{
  "d_model": 448,
  "n_kv_head": 7,
  "norm_place": "pre",
  "attn_scale": 0.125,
  "init_std_o": 0.00545,
  "init_std_down": 0.00272,
  "optimizer": "adamw",
  "beta1": 0.9,
  "lr_head": 0.00384,
  "grad_clip": 1.0,
  "decay_shape": "exp",
  "dataset": "wikipedia_en"
}
Below are experts of layer 11 (counted from 0) of a mixture-of-experts language model. Rows are named router (the router's row for the expert), up (a neuron's input weights, with its number) and show model dimensions 224-335. Each number is 128 + 24 x the weight over its row's rms, rounded and kept within 0 to 255.
After each expert's rows: "gets" lists some tokens that make up at least twice as much of what it gets as of all text. This comes from a sample of Wikipedia text that the model never trained on. Tokens count by the router's weight.

# expert 3
router [125 142 130 124 131  99 130 171 143 107 104 145 131 121 146 128 156 121 116 116 145 122 185  93  87 142 142 151 114  78 131 135 173 130 158 108 126 126 107 106 125 164 102 116 130 127 148 109 113 155  83 114 119 118 173 137 118  93 105 114 117 136 106 159  98  89 155 115 114 110 102  84 152  60 171 159 137 106 183 187 121 108 115 143 129 149 156 145 137 144 119 119 125 142 170 105 101  91 136 107 148 132 102 126 142 111 168 135 103 138  99 142]
up0 [137 106 143 175 138 113 124 126 136 118 124 130 154  87 142 118 137  93 145 103 101 111 134 161 125 109 177 164  78 132 119 106 132 128 138  95 111  98 105 105 130 145 143 163 131 147 117  89  94 175 101 131 108 125 126 118 160 126 112 151  97  98  85 107 146 174  89 127 158 131 122 117 136 102 105 140 166 115 130 114 163 152 155 138 134 155 148 134 126 142 113  96 116 162 130  94 110 118 107 103 114 127 150 142 135 137 175  65 127 150 126 146]
up1 [120 147  91 147 110 162 124 111 132 114 114 123 139 126 128 177 119 116 132 150 160 129 183 121 138  87 107 134 123 140 176 147 127  99 106 121 129 118 115 105 144 105 129 151  96 151 135 112 150 150  97 125 110 129 132 113  96 131 117 138 180  99 144 131 138 169 132 133 164 111 107 125 151 118 144 135 103  96 129  93 134 137 129 136  92 129 111 165 118 159 163 146 128 120 147 140 169  59 138 102  98 102 120 159 144 117 117 140 125 118 123 116]
up2 [145 154 151 137 123 125 132 117 114 113 115 138 100 156 132 130 150 115 159 103 100 112  93 102 131 134 143  89 120 119 158 131 125  89 113 139 139 114 152 135 134 141 105 121 100 101 128 160 147 145 200 128 160 102 136  79 163 142  76 150 121 174 136 123 145 121 147 157 113 129  78 109 181 111  93 118 141 179 139 112 125 121 160 160 122 113  89 149 149  83 138 123 141 118 131 164 119 134 104 129 130 128  63 137 129 153 141 140  95 101 144 140]
up3 [118 115 163  92  76 118 161 177 125 148 125 122 123 119 143 118 124 149 129 121 106 151 171 148 119 123 165 134 150  96 159 137 138 143 118 156 120  92 161 123 133 166 119 107  78  93 104 123 134 141 123 169  90  91 129 104 119 130 139 128 149 159 151 133 147  82 128 136 162 140 136 139 133 132 138  96 103 135 122 118 147 163 162 142 138 144 140 129 136 174 141 112 160 115 113 120  82 151 117 136 138 154 122  97 102  98 177 114 130  96 123 103]
up4 [116 146 112 113 134 155 156 126  72 110 110 149 175 145  93 104 109 166 123 158 122 132 151 146 137 134 163 150 119 128 187 110 159 102 142 131 116 146 125 113 119 136 137 118 147 151 125 139 145 144  87 134 105 104 136 128 125  63 130 127 105  94 136 164 164 131 137 156  91 109 114 132 113  70 173 133  95 170 116 148  88 119 129 129 169 117 122 131 162 146 138  91 132 122 138 158 155 155  96 138  92 175 117 142 100 131 120 112 146  88 123 146]
up5 [123 150  97 150 135 137 135 141 152 133 113 115 128 132 135  99 132 135 150  90 128 147 110 141 112 122 127 163 119 105 141 149  95 155 102 144 113  99 140 109  95 137 117 145  87 185  85 118 162  98  84 162  97  85 145 127 102 132 135 142 143  88 140 124 143 140 118  73 167  44 112 110 193 106 135 151 171 127 125 163 125 155 122 168 116 133 102 153 126 112 129 155 115 105 130 105 145 114 170 172  98 142 114 190 101  87 101 135  98 123 158 180]
gets: " a", " an", " p", "9", "\"", "|"

# expert 7
router [149 112 163 127 124  85 131 124 144 120 172 121 132 104 158 112 125 163 132 147  83 135 128 122  87 141 154 116  97 122 145 128 132 103 104 138 141 128 159 148 117 163  95 127 123 149 161 125 144 172 127 168 144 141 150 120  73 131 107 127 137 146 139 129 141 122  92  71 120 138 115 117  90  63 119 144 127 147 131 136  94 136 109 119 127 133 112 143 144 152 130 115 196 115 118 101 130  98 109 130 126 168 108 117 146 122 136 123  87 108 119 128]
up6 [103 138 133 158 102 160 119 113 167 123 132 109 126 142 117 154 123 137 166 129  88 123  97 139 152 164 139  81 173 176 160 173  91 147  83 131 114 139 119 104 158  99 100 122 160 130  96 145 109 110 118 108 138 123 169 123 145 157 157 140 105 166 161 144 106 141  85 110 145 136 116  75 139 139 144 109 135 141 128 172 149  95 115 113 157 140 117 164 116 125 137  86  98 149 113 113 143 143 111 144 129  94 138 128  66 130 100 121 157 112 104 139]
up7 [156 136 104 141 127 159 146 134 171 124 114 130 112 120  98 167 146 127 132 145 106 133 112 138 128 128 119 121 150 137 103 121 147 172 115 100 140 153 109 127 122 116  88 122 107 111 148 135 156 134 111 140 198 117 122 119 145 115 123 128 125 116 127 114 109 145  83  84 132 129  91 104 146 143 107 130 135 133 110 125 163 123 146 109 110 145 145 127 126 164  82 153 134 165 104  90 157 132 144 100 110 117 120 170 112  67 166 103 138 125 115 160]
up8 [111  86 128  99  67 134 130 113 111 150 141 104 115  97 165  96 113 135 134 113 131 135 169 120 118 133 116 165 147 128 162 150 113 105 140 161  70 114 163 114 159 108 144 154 128 141 123 109 103 106 113 105 118  76 160  97 115  64 113  94 120 116 145 158 110 148 148 110 130  92 117 141 145 109 132 152 130 133 113 167 118 110 134 149 120 101 114 136 128 150 117 151 146 120 153 170 106 130 101 154 147 171 125 157 164 108  88 106 153 128 154 129]
up9 [141 155 135 126 140 124 116 145 123 154 136 129 142  93 132 135 102 136  91 154 107 134 104 123 160  87 112 125 150 156 145 144 116 128 119  66 128 122 126 101 132 118  64 130 122 130 127 151 109 156 137 118  89 134 132  81 114 138 152 129 156 150 120 110 144 120 166 126 114 127 114 141 116 134 162 152 101 178 131 128 173 153 132 101 213 121 111 158 124 118 107 144 138 157 132  90 119 145  94 139 109 116 116 118 131 109 106 143 155  78 128 126]
up10 [128  72  92 155 124 106 136  98 137 135 127 159 148 114  95 114 126 121 150 165 125 117 143 108 155  89 118 138 115 134 146 113 135 121 143 103 175 123 144 107 135 159 136 136 147 115 125 165 114 173 123 139 119 114 100 128 101 115 169 162 119  76 112 138 160 123 133 163 155 153 132 133 109 121 122 153 106 172 108 127 138 160 116 128 117 128 161 110 101 158 138 121  63 151 140  97  88 104 130 136 114 192 109 135 154 153 114 116  96  93 111 165]
up11 [124 161 142  89 100 158 144 114 118 127 124 133 109 127 119 164 100 118 124 121  82 154 143 114 147  99 113 130 127 139 108 139 156 122 109 168  92 148  99 112 130 111  95 160 141  94 133 128 112 161 134 113 148 143 169 121 120  85 119 110 165 141 120 166 102 120 141 141 131 143 147 116 108 154 135 150 114 170 115 179 122 149 149 151 142 120 148 189 178 159 116 109 140 108 149 150 141 158 153 123 106 142 130 178 138 150 101 110 180 144 137 135]
gets: "s", "ers", "es", "ation", "or", "6"

# expert 8
router [115 152 164 111 133 118 124 108 170 169 139 113 119 150 100 137 128 138 139 192 116 171 119 159 148  98  96 126 124 111 130 116 111 120 127 169 132 132 123 139 155 170 105 116  90 126 113 149 101 164 125 105 100 115 165  86  88 143  98 135 126 130 139  94 107  90 132 129  95 101 162 131 122 109 152 108 121 132 138 163  80 154 119 144 141  88 139 134 147 151 128 132 119 164 137 110 140 123 113 111 102 159  88 132 195  87 136 104 135 130  82 147]
up6 [106 150 178 138  79 135 141 139 112 143 168 139 123 117 118 146 161 123 138 124 131 147 152 126 112 127 101 116 144 138 107 139 144 143 117 133 145 107  94  97 118 116 112 127 119 120 117 151 126 115 158 151 125  80 119  95 115 105 112 153 176 137 135 146 127 125 123 118  88 122 121 135 154  80 146 104 143 136 114 140 114 108 141 118 118 108 121 125 138 131 113 137 159 136 109 102 108 138 103  94  94 118  50 115 159  95 171  95 146 132 114 131]
up7 [128 121 168  99 108 148 166 118 141  71 141 123 124 110 167 105 118 110 138 114 125 149 123 104 141 155 140  98 157  93 162 103 108 124 153 120 103 150  89 132 128  89  84 124 121 104 117  84 132 139 141  90 117 112 130 103 138  79  84 147 132 127 103 120 170 141 117 106 107 134 134 122 128 124 144 118 102 121 120 176 124  98 116 136 132 136 164 153  96 133 145 105 102 114 134 120 118 150 157 147  73  95 139 136 132 160 106 119 162 110  86 108]
up8 [127 140  79  95 140 159  98 138 127 143 141 161 123 134  77 131 171  85 157 102 134 189  82 142 148 128 145 112 151 126 158 168 125 103 147 100 115 118 140 144 134 164 141 113 103 141 121 199 110 162 107 130 160 115 130  95 131 133 178 119 165 123 151 118 126 111 124 112 111 150 175 155 122 170 139 131 138 137 127 130  96 112 162 114 144 129 114 126 120  78 134 129 120 137 147 116 163 133  59 158  95 132  60 138 124 119 121 164 141 130 130 156]
up9 [143 122  92 123 133 177 117 111 124  83 128 116 119 166 181 133 150 111 115 136  90 156 129 129 127 151 114 155 105  98 125  84 166 140 127 140 121 173 118 153 122 104 135 126 123 139 138 107  97 164 117 111 146 162 141  94 129 101 162 135 145 131 136 113 167  88  75 102 186 116  83 162 140 151 126 145 123  53 151 154 139 135 189 164 130 155 144 123 116 144  95 132 160 150  97 123  72 140 125 130 105 148 167 135 146 119 143 120 151 104  82 136]
up10 [153 107 132 138 145  97 107 118 100 112 110 123 157  92 114 110 104 139  88 148 119 122 113 144  80 122 160 140 145 143 157 103 141 120 101 130 137 142 149 114 145  99 136 147 150 156 104 100  87 149 122 148 110 105 131 116 140  88 130 109  76 146 116  92 134 112 111  96 145 138 112 127 113 126 127 150 111 117 149 132 135  96 171 121 153 133 159 177 148 142 104 141 132 111 134 171 147 131 117 100 126 116 107 131 131 125 172  81 116 162 141 160]
up11 [106 121 153 135 150 152 104 139 122 145 128 127 118 100 139  99 141 169 148 112 154 109 128 115 134 108 151 122 136 141 149 160 122 118 147  67 109  83 158 124 123 179 153 121 135 142  96 135 167 125 122 167 105  93 120 124  90 137 130  89 159 130 110 128 152 107 151 114 106 115 105 113 160 146  76 100 109 147 109 129 114 122  96 101  98 134 122 117  98  98 180 149 159 154 140 145 153  99 131 111  63 143 133 148 120  92 129 137 120 181 118 137]
gets: "0", "2", "1", "3", "4", "5"

# expert 12
router [142 120  99 125 151 133 125 135 131 190 162 159 121 121 103 128 150 116 135 136 130 184 157 115 173 134 159 110 150 118 155 155 119 106 116 115 169 118 133 141 150 132 112 123 137 162 112 136 106 124  97 143 118 137 160 167 105 102  85 131 111 161  77 114  95 106 135 131 137 129  73  85 146 109 150 134 144 142 162 168 130 113 157 148 140  97 124 175 167 107 124 119 132 175 161 112 147 125  92 142 128 114  74 152 157 142 154  74 160 108  93 115]
up6 [ 79 101 100 113 132 137 107  37 150 138 113 160 119 150 134 149 172 141 121 120 107 165 121  98  88  96 146 141 115  85 128 144 112 160 112 139 101 107 166  88 144 106 142 114 107 139 121 121 130 134 127 130 111 142 130 113 132  78 138 122 122 112  90 104 152 134 130 172 158 155 121 124 121 134 136 139 115 137 141 111  80 161 149 157 114 127 179 141 145 147  86 160 136 144 138 153 130 143 102 141 119 126 129 146 118 106 105  89 144 187 111 118]
up7 [111 133 109 128 125 142 124 107 127 157 160 186 147 130 158 121 124 134 101 108 170 112 109 174 140 153  96 105 103 107  96 137 127 139 158 151 140 118 106 144 139 142 102 127 131 144  58 122 141 143 110 128 130 160 114 117 122 149 129 135 150  91  77 189 130 128 139 117 112 109 130 114 178 160 110 108 100 150 133 126 152 157 170 176 103 114  80 153 179 116 176 101 144 147 138 109 133 120 159 109 108 140 138 121 120  85 139 152 107 128 123 148]
up8 [ 98 122 100 141  85  99 123  70 143 149 135 146 157 158 118 144 181 111 146 112 124 157  91 134 127 121 165 123 117 143 121 103 118 137 126 148 117 127 172 144 122 162  93 147 153 173 144  91 139 124  65  99 132  89 136 134 158 118 128 116 151 139 121 116 124 131 137 115 159 131  84  97 170 127 174 142 131 137 160 107 121 156 158 116 148 111 122 131 130 156 143 137 115 186 137  99 116 116 118 142 126 125 117 139 133 102 182  69 107 110 134 115]
up9 [133 158 140 117  72 110 178  80 129 127 138 126 154 141 130 129 106 146 137 138 134 186 132 129  89  82  82 123  96 118  97 160 125 139 143 155 126 175 109 106 175 121 113 121 125 154  81  98 115 155  87  93 112 129 126 114 159 130 115 144 141 107 155 145 168 155 112 142 120 153  98 102 129 128 129 156 144 113 126  92 105 124 113 143 158 146 130 192 137 129 107 130 167 142 150 135 101 130 121 132 111 132 157 106 106 117 114 121 154  93 109 118]
up10 [102 165  72 101 113 111 112  95 162 154 152 139  92 147  81 126 178 125 112 144 148 183 127 139 100 140  89 182 157 132 133 152 152  96  96 115 161 128 137  80 143 121 152 127 122 134 146 132 130 119 168  99 121 117 143 178  97 119 168 103 148 161 110 159 135 114 135 111 113 144  99  92 133 162 104 167  95 129 111 112 149 102 112 149 121 116  89 141 158 109 119 125 135 151 163  96 121 131 159 110 126 130  86 131  71  68 125 145  85 108 152 115]
up11 [125 120 133 152 107  85 108 144 121 134 111 166 109 141 138 116 156 115 138 159 152 109 109 142 112 140 134 114 105 113 121 123 142 124 137 127 189  95 142 143 118 113 104 128 140 130 179 104 109 125 104 111 106 157 108 146  98  82 152 131  85 145 126 153 146 133 163 128 139 134 141 111 153 109 164 125 124  88 117 117 148 150 124 122 110  93 148 142 148  90 143  97 140 131 111 155 168 103  88  99 110 107 132 122 163 114 126 132  89 133 181 121]
gets: "1", "9", "8", "4", "5", "6"

# expert 10
router [174 136 104  90 126 107  97 112 139 132 123 137 159 165 113 150 165 157 129 156  88 126 144 112  95 102 161 122 127 141 159 138 125 100 132 124 134 123 139 114 123 150 128 135 132 129 115  98 152 123  97 102 196 104 167 112 108 137 122 134 124 136  97 141  93 132 125 124  89 141 137 127 103 123 122 145 112 133 182 132  91 150 128 156 142 154  80 189 128 152 142 101 126 136 141 143 135 110 108 167 115 121 109 151 117 117 147 102 136 123  98 167]
up6 [148 135 160 127 132 123 100 106 107 119 186 140 159 121 159 125 107  98 142 124 171 172  87  96 117 119  83 114 141 119 129  87 147 147 148 159  96 138 105 113 140 121  77 116 131 101 144 136 147  77  86 105 129 106 109 108 112 133 157 160 118 120 101 148 110 139 109 144 137 133 142 153 123 149 155 147 146 103 147  71 116 159  93 133 113 118 120 112 135 146 128  84 134 130 129 123  96 109 122  98 138 167 156 135 138 152 119  82  97 132 105 132]
up7 [158 122 130 118  83 134 148  82 146 132 127 105 117 175 114 123 132 148 131 130  92 135  83 131 134 139 128 178 110  80 115 140 157 146 132 161 135 145 108 101 144 124 100 123 127 130 110 141 122 101 133 132  72 147 127 122 133 127 161 178 141 183 137 113  84 124 135  63 149 139 108 130 132 125  95 139 141 154 149 110 100  91 114 125 147 144 103 126 157 147  88 152  85 152 147 142 190 166 154 127 166 120 134  78 127 163 138 111 133  86 140 130]
up8 [137 147 123 157 178 109 117 124  93 157 108  84 124 126 120 134 144 135 121 162 131 120 161 118 159 127 144 133  92 118 144 104 109 126 126 179 114  97 150  95 144 154 149 128  80 132 155 151 156 117 115 151 159 123 103 116  91 163 115 126 133 141 159 106 104 109 103 153 149 170 115 141 125 125 123 129 114 135 122 115 117 121 131 143 134 136  96 126  92 137 151  81  92 146 141  92 165 117 138 103  91 135 161 133 130 108 144 129 151 173 159 120]
up9 [155 119 129 156 141 103 106 119 140 142 155 134 122 145 107 132 116 146 144 123 134 172 152 145 137 139 187 172  65 147 111 107  88 102 152 114  87 111 129 135 111 148 115 121 128 114 118 118 150 155 131  85 127 131 146 122 120 147 105 138 134  95 132 113 114 139 118 135 112 144 167 126 155 126  91 183  65  94 113 129 118  94  91 108  95  95  92 123 151 165 197  86 115 143 135 129 125 134 119 116 128 131 108 168 141 118 184  98 111 153 147 143]
up10 [124 135 109 122 119 143 114 128 138 139 178 122 144 117 102 132 125 151 172 141  99 152 146 165 154 145 164 158 108 134 120 148 109 139 140  84  90 118 161 128 100 142 126 141 140 140 123 140 151 114 137  85 133 130 143 125 107 142 126 123 155 117 109  94 141 121 126 161 145 129 132 143 140 116 143 146 137 150 152 125 196 118 189 140 128  92 127 153 140 139 155 127 106 157 137 116 167 109 151 143  87 113  80 117 144 139 185 154 133 126 175 119]
up11 [114 129 157 144 196 160 152 141 146 137 134 114 137 154 143  97 125 131 125 138 118 104 175 168 148 155 107 103 115 105 148 111 134 123 137 123  77 135 153 124 141 123  82  96 142 111 153 122 164 121 151 172 112  90 111 188 126 113 122 114  52  96  88 142 164 141 109 138 154 122  94 120 132 154 131 160 120 115 105 153 106  71 123 153 109 147 134 133 110 109 150  96 100 103 145 107 108 131 201 109 131 130 123 134 155  96  88 129 108 161 123 160]
gets: ",", " |", " and", ".", ";", "-"

# expert 1
router [171 140 147  90 147  65 151 106 171 177 132 114 110 161 119 129 133 101 129 154 144 125 131 104  93  89 135 138 147 121 114  87 138 124 139 155 172 119 154 124 148 129 119 124 127 119 126 112 114 150 151 137 159  90 138 164 143 100 105 113 126 147  92 129 181 140 101 109  93 120 133 140 136  98 161 138 113 167 173 155 123 174 153 160 150 139 140 134 137 116 142  69 126 141 152 102 131  93 103 171 152 140 132 152 156 129 106  79  86 159 102 180]
up0 [113 155 121 128 112 147 123 135 155 153 114 132 120 145 132 163 123 128 173 164 134 179  84 102 111 117  99 118 130 126 165 104 127 140 108 111 121 157 144 159 116 126 103 120 144  91 119  93 130 122 102 102 148  89 119 122 136 184 118  70 153 157 148 108 171 135 105 127 155 124 135 114  97 110 142 139 121 157 133  93 138 121 148 146 175 134 146 184 156 152  89 111 111 109 131 134 131 119 109 132 163 117 160 158 105 106 158 135 128 184 126 147]
up1 [112 123 115 146 148 152 127 161 173 104 132 122 139 120 103 127 159 134 137 174 150 147  63 135  95 131 109 117 119 131 109 144 126 134 129 111 131  95 143 132 130 119 119 184 128 109 131 135 140 125 128 115 134 154 162 102  90  94 123 133 124 122 146 113 129 177 138 143 121 114  45 148  94 145 121 109 158 145 151 120 143 138 141 137 174 153 155  99 133 142 102 114 143 151 159 152 164 130 113 151 108  96 147 105  79 111 170 132 125 170  82 131]
up2 [140 133 105 119 125 117 125  76 144 140 135 130 105 136  93  99 120  91 111  78 149  84  93 174 156 106 107 148 125  93 150 125 168 142  78 112 125 124 143 126 132 137 152 114 145 116  91 159 162 140 154 147 119 148 108 134 140 117 151 165 116 147 104 113 114 153 165 119 140 101 129 133 127  97 126 102 167 132 175  97 161 139 157 135 141 173 118 159 103 126 125 131 166 122 164 129 159  90  98 115 126 143 130 161 130 162 114  85 131 136 159 166]
up3 [133 125  96 124 122 131 144 129 129 147 119 146 127 123 112 140 127 120 119 141 177 129 126 100 144  67  78 104 164 169 126 107 167 131 153 130 164 116 111 153 115 121  86 135 158 146  74 160  79 141 128 141 120 143 124 113 139 100 111 120 166 109 140 151 128  94 106 140 146 109 126 148 135 138 126 112 105 154 128  94 114 169 110 120 130 116 122 139 139 159 127 143 111 110 122 103 147 153 130 129 125 146  81 198 154 118 128 146 130 144 138 164]
up4 [139 111 146 110 110 144  96  90 128 113 142 161 128 147 126 115 130 133 135 146 122 104 166 160 117 126 117 174 145 131 150 175 106 109  95 107  84 164 152 123 120 134 134 238 102 133 152 127 173 131 138 122 158 109  79 142 150 150 135 124 153 151  92 124 133 145 147 136 173 130 105  89  83 124 140 155 126 158 130 153 152 100 110 175 160 108  81 135 164 141 134 137  76  78 158  95 101  98 115 108 103 108 111 113 122 154 153 135 105 137 121 136]
up5 [106 142  84 148 124 139 199 118 105 131  89 110 122 120  88 103 142 129 136  89 166 114 158 104 139  78 176 117 167 135 138 108 196 122 127 131 142 101 151 102 148 141  97 104 137 132 139 134 151 188  97 140 140 114 108 154 141  94 100 104 147 163 139 130 154 112  95 132  97 118  98 132 129 117 101 135 115 117 126 139 122 158 158 118 172 125 163 159 137 148 137 109 159  96 137 113 131 167 127 163 139  86 144 130 138 109 151 134 155 121 145 167]
gets: "\n", " |\n", ")\n", " L", " l", " h"

# expert 4
router [121 168 154  95  90  99 126  93 114 128 153 112 161 151 115 131 129 151 119 162 112 132 136 104 113 105 107  85 140  76 146 132 173  86  84 144 129 106 128 146 143 132 157 152 130 159 153 113 155 131 127 117 156 129 140 148 118 122 128 140 140 133  90 105 177  94 162 154 113 135 119 159 130 127 140 122 132 107 181 126 102 166  99 106 134 132 127 135 111 153 178 103 145 136 150 110 156 107 145 113 111 149  90 127 146 121 145  71 148 106 150 166]
up6 [128 171 141 144 130 115 132 120 126 112 163 124 147 171 139 148 174 123 111 139 129 133 109 126 129  93 147 120 108 136 131 101 157 116  93 130 135 127 134 140  89 152 132 186  94 158 105 107 148 135 102 125 117 141 135  68 101  95 145 133 109 142 142 166 139 102 133 158 130 111 120 142 140 116 116  82 163 109 140 106 148 127 128 163 128 107 120 113 141 136 146 112 133 128 114 150 147 152 132 114 132 152 116 155 104 112 128 111 107 179 126 134]
up7 [158 145 148  91 115 118  69 140 128 109 127 145 127 103 145 108 118  78 144 146 127 144 122 117 140  86 164 144 111 121 143 196 136 115 151 144 158 115 131 128 133 151 139 134 142 108 111 105 136 122 146  98  83  79 123 120  96 101 102 139 163  84 171 141 112 133  83 158 142  74 157 150 108  81 143 123 107 126 147 125 137  71 118 143 128 122  87 124 114 145 133 130 147  65 124 135 138 109 117 166  75 161 106 165 147 104 146 109 161 102 136 128]
up8 [131 119 117 122 136 115 146 147  78 132 148 125 150 162 126 114 100 102 101 120 128 123 119 116  91 124 148 136 142 139 147 161 135  82 165 136 127  98  91  90 150 136 159 164 134 139 111 178 162 137 111  92 144 109 111 115 113 129 108 138 138 119 190 109 188 116 117 108 145 117  89 115 135 131 100 135 125 103 126 154  83 144 130 135 125 152 136 119 148 145 191 124 131 151 141 102 122 171 132 150 186 100 101 136 140  93 192 117 142  74 127 109]
up9 [139 140 134 139 116 140 125 163 108 142 150 166 172 160 119 115 118 135 149 117 129 141  98 150 143 149 141 165 132 113 150 150 103 127 145 162 130  95 129 104 154 121 108 125 113 129 142  83 162 117 119  83 152  84 129 143 118 108 138 128 128 133 153 110 145 126 149  95 118  73 121 132 183 112 134 134 115 126  97 145 122 155 157 151 153 139 105 129 132 158 138 101 144 130 144 132 131 131 132 160 129 132 103 157 118  95 152 173  83 108  86 132]
up10 [ 88 130 104 142 127 123 119 111 140 111 104 137  90 124 136 118 182 166 106  90 134 161 104  97  85 108 130 132 135 147 142 191 116 127 110 120 146  79 115 161 155  91 121 157 123 119 114 147 125 136 137 153 169 145 119 110 118 154 129 111 144 122 122 117 156 119 112 129 117 113 100 105 111 174 126 172 119 120 103 152 180 104 141 136 149 124  89 125 123 109 127 119 163  93 164 119 161 138 110 154 149 102 114 148 147  80 144 152 137  81 143 106]
up11 [ 70 142 132  97 111  77 203 148 102 176 132 143 120 144 127 102 149 143 111 139 137 111 150 129 130 116 143 107 134 120 157 178 161 116 134 161  97  98 144 150 174  95  79 109  98 128 187 140 116 121 136 137 133  85 138  91 119 135 129 113 152 188 116 142 160 111  98 137 128  84 126 144 169 138  87 158  96 145 124 161 140 155 159 155 139  86 144 130 131 159 164 123 183 118 152 114  87 131 120 120 107 146 143 128 111 145  99 110 101 133 107 150]
gets: " the", ":", " |", ".", "-", "'s"

# expert 13
router [133 118  82  90 151 169 116 159 159 133 115 126 142 118  99 120 146 125 108 154 134 107 140 138  92 107 157 158 115  93 118 145 122 135 119 153 109 112 154 115 141 156 151 167 130 175  82 126 147 171 107 137 117 125 145 144 139 131 121 127 132 162  90  88 136 143 113 138 100 147  92 110 117 107 152 155 118 161 155 139 136 143  94 131 130 114 127 134 149 125 136  68 162 126 186 108 158 131 152 125 135 141 115 112 132 106 148 115 151 135 117 136]
up0 [123  90 111 111 114 102 127 146 133 165 131 114  82 126  49 138 168 143 168 106 109 166 150 127 127 141 164 114 118  90 129 153 141 116 137 126  99 146 141 107 123 105 126 156 118 144  67 129 135 102 103 162  91  99 147 119 114  83  53 134 108 107 132 119 154 132 165 115 138 163 130 115 133 132 125 107 142 159 124 149 108 160 178 159 164 114 166 153 141 135 155  83 152 131 108 155 116 105  74  97 107 116  67 125 111 128 107 124 153 112 127 157]
up1 [108 133 106 112 134 141 112 173 140 168 128 138 123 121  95 188 118 127 128 118 119 150 138  92 127 112 142 131 120 127 148 110 153 163 165 108 114 123 159 148 164 130 112  95 155 162  95 165 166 150 107 111 112 118 133 152 119  78  83 139 153 147 111 136 150 124  76 146 125 151 158 114 123 101 109 120 121 133 110  92  93 121 103 168 183 134 125 174 120 131 175 102 138 133 122 162 163 139  94 133 121 116 119 134 120 119 105  88 166 153 114 128]
up2 [168 138 146 144 155 124 134 149 115 118 156 117 177 144 151 119 116 122 128 140 111 136 104 178 135 122 153 193 109 112 116 139 102  92 117 105 115 115 109 107 160 128 110 219 148 158 120 156 147 149 118 128 109 147 111 147 164 146 116 154 148 157 124 116 116 149  98 157 151 128 156 133 150 127 119 145  82 140 140  97 145 139 153 147 129 121 122 144 171 115 151 137 121 140 158 116 141 138  84 129 117 103 128 116 149 161 127 120 105 140 149 113]
up3 [132 142 126 105 111 112  97 140  76 149 141 163 122 162 163 140  89 113 107 110 114 119 156 141 129 162 131 112 104 115 132  96 150 112 102 189 127 120 119 124 119 136 104 144  92 101 174 104 121 128 129  95 140 147 131  95 147 149 144  99 112 135  85 105 153  98 135 124 144 156  88 116 127 159 124 147 145 145 130 137 122 162 142 127 155 177 134 130 136 126 158 158 171 153  92 119  93 148 116 169 116 150 132 120 139 121 155 139 117 165 108 119]
up4 [ 89 123 119  99 112 176 132  94 103 141 128 155 169 110 140 160 138 135 143 105  97 140 135  88 125 123 156 142 125 140 120 115 135 136 125 139 127 145 142  83 148 126 123 126 114 160 164 113 171 122 104 147 129 148 143  93 123 120 123 137 147  93 101 130 149 132  93 139 145 150  71  87 199 152 143 125  78 156  99 118 158 147 134  81  99 125 127 132 129 143 129 156 120 121 172 137 134 103 141 161 118 142 118 157 116 123 112 110 155 119 130 140]
up5 [146 135 147 138  72 154 136 113 132 155 110 138 136  79 144 129 137 137 133 132 122 132 150 143  98 101 116 142 122 133 137 123 179  65 125 156 132 164 153 181 148 124 112 122 106 146 135 158 132 159 129 153 147 114 130 129 135  76 132 143 131 170 116 149 100 112 131 107 116 114 157 139 149  90 167 155 121 110 108 118 130 142 140 154 142 124 136 134 180 126 136 125 120 138 123 142 143 138 142 162 123 164 130  99 108 118 150 150 157 147 149 125]
gets: " ", " (", " \"", ".", "–", " =\n\n"